{
  "n_layer": 10,
  "d_model": 192,
  "n_experts": 48,
  "experts_per_token": 3,
  "d_expert": 128,
  "d_shared_expert": 0,
  "activation": "swiglu",
  "moe_layers": [1, 2, 3, 4, 5, 6, 7, 8, 9],
  "n_empty_slots": 24,
  "router_score": "sigmoid",
  "normalize_top_k": true,
  "routed_scale": 1.0,
  "balance_loss": 0.00564,
  "balance_bias": false,
  "init_std_router": 0.00909,
  "lr_router": 0.000823,
  "vocab_size": 32768,
  "norm": "rmsnorm",
  "norm_eps": 1e-06,
  "tie_embeddings": true,
  "optimizer": "muon_variant",
  "lr": 0.0112,
  "beta1": 0.95,
  "grad_clip": 1.0,
  "batch_tokens": 262144,
  "seq_len": 512,
  "train_tokens": 761100000,
  "steps": 2904,
  "dataset": "wikipedia_en"
}
Below are experts of layer 2 (counted from 0) of a mixture-of-experts language model. Rows are named router (the router's row for the expert), gate (a neuron's input weights, with its number), up (a neuron's input weights, with its number), down (a neuron's output weights, with its number) and show model dimensions 0-191. Each number is 128 + 24 x the weight over its row's rms, rounded and kept within 0 to 255. Numbers have three digits each.
After each expert's rows: "comes before" lists some tokens at least twice as common just after its tokens as in all text; "gets" lists some tokens that make up at least twice as much of what it gets as of all text. This comes from a sample of Wikipedia text that the model never trained on. Tokens count by the router's weight.

# expert 0
router:101100123092086121157116128149166162105153131134085083114125101092146146111083129120068137091126156102156136085135089141116154113151143088088099077118109168162143109101124133107112115087126112146110122104103142082098151137132099177137156135152179136142119155125109132113118131114109124139125135137123157166108134159133146130132126138080159138141102172137130155121155125144106115129174146132151124160154151142134164156117127156127126085146155138106125134120065120085142142129134100130144100116120060171131128153136157115120102125144129076121141121152085133131100127152121125132
gate0:157142084094129085161145168154124146114084168088129133135098124134134123109104135092130131112112133107117118097149172105134073146135113127124154132099137114148150147108113139143110155126128100167153148158140113132120103092131106171116135149119155140178144139116146087098194144118153126131129139173143117114129142134114144166145143142120102150148110140103133072134112100110133122138161122119063152125178120155144122088124136127105090105130090160131087125182143146132164123107140169176085103157140095131120125132127134138147136147147098127141166115106166107122167112110133176103
up0:121132160161112105125122105139114146123125155126129118080142162156130134127159145111091148055125128109135148151118139109132153116187184120138119136128133154156140139148093142154141154161151133089127202098159091129140169116126103083115141085128143105128114116159114131163091136164117131146121164108130167134137147143096099136158088116118135127109105140180108131133160138141137127124125122125164122118119118157125153168139102163105113063140152114121152115124072171108128125129160138111098129135124122130124114155132133130150136075136101143097137163151091143136152147141136184179
down0:135097149126163140105154134093133108150112139114137127100123103109144089122109073094130102148129148132200123113112157114161150147111157175130150144112151131152156088156132055113111115112135087142121070131096119140121138127101171133091129167123093141131111122087120150132106125106131130156158137127135142115140131042125130116149118085079119144185108137123144115127127166161128116145131165110125146121101117133143093123125186140106151107091109098144103118146162148138119165102112122133175168137133151122158144155150135143091105123170137141134127132104104127126137148101133110131
comes before: " the", " ", " a", " his", " be", " this"
gets: " in", " to", " for", " from", " on", " at"

# expert 13
router:131151132131118145119139132134150154126118118130074115136141158136105104113070127133101141106108151119107168130174116100103129089050157129137101170139155179151161138126122154134158138082157121082128157140137116105181134159087074131146157095145102150117122133141108119078112140142125135132109104133108130159120115105111119131145099122105150147098119146112139163089097139150136149097115133108118097162123115193140089114140127106141177082123115101119118115092118154091135157140177133142133124137129078126123107113142164159149128119127124119150109121131153108133163137147139187135
gate0:139134109140086114147164117121155107132134177140091134125149069113134110134126121135111132113120107103115104142111069104127140107087119118167151114171170137122142159144112143113164139134116132137130156107149172119115149137139100101117129126132105141142132053063090103091147151130118156118152133112126130142148126120124081133093142133136119091163128117115102125129135117125147155155133162170181143148109107177154141190155101121167092139166126127158118183124131116146108175143093124113098116132123160137145156122147113128127152155144146093136135145120137172075130122149156160151
up0:095140124146132092132157108132094108096101156158148130155081085110148161083114108132129095134109121106100132131121099137117122098102159150097100120126163081128133160111109143148117146136118175164112154130079120166139116149156128153136142157131110128120099107133131130119168121105123129135150111144112184170139090115075165089132143133130145142082114103140116122121114106135138114171141149148151106160143082177144136103140105138126084118126092123107098108135121108117146126140106156124115091151108132125158173165122112133117108142080155087151176144092151144129127144162092079101
down0:152146161097110090149119082142137100109129123131094118121153154123170129131141146158125133124145191173149115137123133174105111097128115119161126132138133113126100131173125109148160169090112124145184122153148121098090126137152131112146110101155145151171128150122121115120103113104128146067144147120112116125145113147133125156165151141146172104118158123163084118160120161100170154105131143144112103080104134193167131118127109142130113140134072151152190169127138086180109115135138142125102134118139143136143121130093173094132160137113106110130145115132149141156115087119131111123
comes before: " the", " a", " his", " its", " their", " Representatives"
gets: " of", "us", " de", " about", "um", " family"

# expert 7
router:102130112164116121139104121124127161111168093117131142112097136090134127145153097119121144107117144116134148101127109079089140109136140146076150150096134138147189142138097136130115114068138107117101134114125159152128161107117127081110116124163090096131130183126127150080138127127121149117152099108108175115126120130136112157089129180124161121097159147124127169095156106174132163158116166107139133108089127138132103152111128162138120128150054115141118110114086132119137159100103129114155115142161109130127141100127130128104122079115101076116137110091139113099136157145167162165
gate0:106106164115178147126147138128098137084137110104067120178118101131119095187105090098118122122103098147113199111117093113095082134115145113110108142101118117103113098126107141129109116125122077116112134127135130120118156160157137122103145138119120115142158153127150180120141119143121191110152152178153132097170112101156086144130147147149130122136123136095137099135094167108151149145153110103089122148108126145081121146130134145170139159118086113133162139133120127137166143100128157195173122117133132127136122129121142136139127153099113159128138110114101160121123112167128104094
up0:138147149121111138143160160181151106183135122118166159085136104138129134118086144156090158100128091133105162157177160151131152176135150125118159129147141124127122104101149078126155145105128149156155131130123182154116086100131133085145141139135147173092121132141117115144098140113150097122140153114123113144101127149121130134116136092137092150084117100142131118128118137065138142125159097133144123073110163101139129130127109112142090147152100104163140157135118140102132140134120113125093173114107164147144137112123116170119108145181114166121130181103151087156142111175137130138
down0:118137131159092114137135118183116142130111107093145074094138140111171075142129099143108098106113127102141094160170104106134107129140115117106102139139108153140135130177121114118121123106152136130106116129159098175145150120152146079119148129097140150121125153140108153124094101146112132114148144174151073083099157165128135125127135122118137157122101177173092156144157116111140093101153096133132170178079159099167111120094149140132140088125096138113162123108143108146163157134115181128156105112148086126109133143109134142152103120113091126118126135152126162140128123149096095154
comes before: " the", " by", " a", " his", " in", " with"
gets: " by", " with", " of", " to", " from", " against"

# expert 6
router:090106137106116144131124129133173158126153137131119094128112134101121168091117120112081120104162161130130119110117106097093132127146133095125091128087178153188173132109106115129109107087175123120137094126078155125127167133119114182127118135149150102132103169155104149081141131085121136145094128122138142141088113137142102114157129154125106174124128123140130148121135098191128133135131147155150127129136129138159160145120157099115142090154142139134087101132104129077108142109150137132153115083156101132156116147146136155142068092151139097113143116114152158166087160108113124153
gate0:108182129118178141119158120089122117150128120151130160131113145147117137209094150125126138094143116114088137136122100113100067109099119121132127141117151112105155114089168131130127120134116125080130109135115124138110169083135112099114152143157117140121139126089152119085126143096100156125152107165149140087121094127161131088133114104110146148110136091133110144140144120172157149109138119114143124148186086128177109096092133122091124107161154128172144107163140097107146089110116159149142161110143108110168096151132111096126118090091113130119106098129134118118089114137155146158
up0:145100118141122092145140143155097125145143106121144140127195163093119118147164136101148128097127122072113142135092153115129064107113134163116138175118153059099135115135120130151139113133139134133117134081112143115167167118105122074129114142085094176090134121109127148170169087123126130149167113143144110126075140153137124118121095143113141155149096129125142101114111151131150100164095147118118100155140145132150091076155139148110118146128127163145097150139106091129114135096146109127145154140121125100139072108095125151110164124158151137114116088174145146132145121123114154135
down0:113123151144151135129107116122107143129127136129113128177111155110120078146134170130118148106087092125177168128161128134098071107157098175137146124129096107118148154133154094132105118101110152138131145115128121149160145117079125143094100167163186144154140172140136128169103121138111152123128125106149174126135142162155114141085148119156114086144140116115137099139089153149122133157143107115099145117149095136152099090096125106109111092171147106178143138132163165147119144105158149179136129153114118097117158114146109153128121111130129148177135135095083114135100165118144092140
comes before: " the", " to", " be", " a", " that", " his"
gets: " to", " from", " would", " out", " not", " that"

# expert 43
router:105128117120143136149134119101104107134146130088096096138141081099118138127082082130130120105126156109148144103158128090103140107106116108114121160125142124137182163128092130102136137123187083145108114098111127092132116129104134110165147104165139116135101181155090137140126108129100142113143117102097121142149123122149147146132114167120147196110153136149126164094122147144134147142132148153127184139118131127120150149147156135121136106149120112126104145093125133100064125158108103151200093099120084138150119125149128189123083161155132114104136123134133078111104096147155147153
gate0:097115137101109146119106137176126116116154116107114173105127163142137142170087143172142168108123116124120149089122193185177102118120131134084124108125141117134130105134140165149119149133138096165177137153070104146153159156070105096165131128117124109126105144131099176131063109154119120155162161137138121158105136110105147152123154145162116103098138126118155092137145122136161184103117130084133101105060138120137119134119148144080162140120123124127124115104101112137135150114120091118149113143133113121137117117127114143110121129180131103144114108126099118151122153125106139125
up0:133115086139114122160117126155116125118157134149107141184121134160120062151120157113108108159141127122133134116097106145156124137092110138123152135124088176138140142086123125131113143110148160111121133109097155093102115152119132121140180107126216165115142158171110063120146156109143115123107124159132128135137100114148144149116131118140121140133156121111106104169124155132147132153150139118157144123123121078144122156097124104082104109126082121178104118155137129168081103132154135113105133143118120106170141148140086135078113139108132120136195124125106152161159162141161104135
down0:110107154139176197170140125138125144135147120090123113169130146151136128107116115168094100154138134092089141103117114108166140145114163125117114135099100150188139165132111140092142117133143126097117153128123127122074129128084144154130159110113130141121145118166136116121136076171124147120095126148151109103114140098079113162140110069101140135115115129121164145193186078169154144119160143119162109139122108141150112147116135105139178120112124093141104121177132132134157112148150109088130126116109148133175110153133133135131128134136143104173123147098104133140148155136152120115
comes before: " and", " the", " but", " which", " he", " a"
gets: ",", "),", " had", " were", " has", " was"

# expert 5
router:095110122145115137151118126152126163103163138118112107106114126113109171115104083112114139119141138105159146113173106119099118118094132108088050160109116144111134106100110155090109134151132093134087164084132152124146126146084072105136124105135153157151119136117117128107103143106126136114080120150130115122070114178116159156115135159109124139129081137117152147127142133149132139136117124156129150131114151135143148126091121108153147128150114123137102165123062158089114096095113126171169121117104058124131107134147151112128114129140147117114123163145145139152117112152195170151
gate2:095148155110149101128135135110132173163159120117144129140102119116145128158135108128118127071109151122183098161141155150129148153118138109147095142152096130120115108180087104147129166114187123092133075134133097121111103129083110118080146118120110100155144136127119144138102121136116184091123141135166130125136131106063174121134149110080154127086127121125155117128159118102154128131141119106152109140137131176094164146178116121083144095124162136121106100147131106116155153101077122087124157107136116092082145153150117128118098135099151111108144139113139150122147148131138110153
up2:104160107150140150136157155094142105136093106143119092177148083131157155123141109186131146159153102146091173089129155125136148154118158126173111140133125124138103131121120090127104135116154160111155058123116155110134117107150098112120115173116133162146129089157107107187120105150091105108190130118095172147087134119153120100129141109107153149150147138147161133143159158163115138083127125117165139128116109131125086141095154134142120105086098121128121129104153134114158130141103142136135108155113090092116121150132141136122137146151148181148102121137114120072117147115150119117
down2:172131077111126113163108156120120115126117114182130123136165134145124126178116126184110109124110118091112119127131114163135157103149148103121162127082116091113119116147112105139091158160126154164126112132149113103138099102122094115116147165094131108141150121136126130118080110107137093100116108135124151175123123144106126099183108143141119139102101139116172136090124136158157114103145146141161158174115155135135120138186114134138122129121118172147101143134104152170093126103106181127103128168097154099111101119130129116169121173165166108138140157104120138139159103156109168089
comes before: " ", " the", " The", " he", " a", " \""
gets: ";", ":", " at", ".", ");", " as"

# expert 20
router:139124150115134130135124122135152145155206111080119151082108131088125143141094154119128150096160130132130135096155115091087172088133111103110091147122136148118121145113080117096145120134149098123113163117131129161154114155139113125154120133142133105126120143145115181093150110114108142125116131112132108169119143138160132153115100109133130199118107150131133115107145106158116153107132111094127125121122133162115154143157145105128174095210136082158111127136116134082112128139101148156171047112122117139129108146153166113083090124112101119115141156140143126130142144133154136161
gate0:137100106105110118128133129091127127129152143093102101154106163136102157137071127121132093136143149081153102174126100131163124125177178083192139131120133163118123116142132105136138129120160126093128169135131183149136112130117157127136117136153146141129137143157128092161062122075105116123161118135132093110083125181183112150124125153158113169103160107128140119124160172110152127131114108108096142098147130146136106131105115120121077122140129130173115133141115132109116134177124118151112129108137168167116132158128165100113118099106100165111136125130127120158120119159162159154
up0:117119103119120105131092153128151155152122097149075129137138133134102142132160131116157156165140146119108129132145132160138098098139095151139065176127115178131116145175076129122110183173151159127143132157124168129105139121149158107130140099136112133128098131125163088114092146134126145124183110123145131170128149103190115132141151085166131067113149116114160104076129139081150128117121112113135139142143161096116144122100178163140148101113115116141098133151084113133126141128150118126096143145133133121126133071102129073125109143118155151126147137133132095177123124129124118129
down0:148119085118150129141187115156130119106174132122125149131107143145142148155085129123154143166128174189173135148153138118145179130153113127101122174138135148161109092092096117104145124057127103146143134092128142173119110138148135166117135147111180129104196137160097115121088159130129142114100116128126106129099156128120069118143114107117122130103091145119114121103108154129103150117156143110124128113133104141125135140130089153129108155117149121152135136146166144119135157163087155103091104140113184103123126123128127153089148083104110135147133098120147131131120130092152088133
comes before: " the", " he", " a", " it", " they", " was"
gets: " and", " that", " which", " or", " as", " who"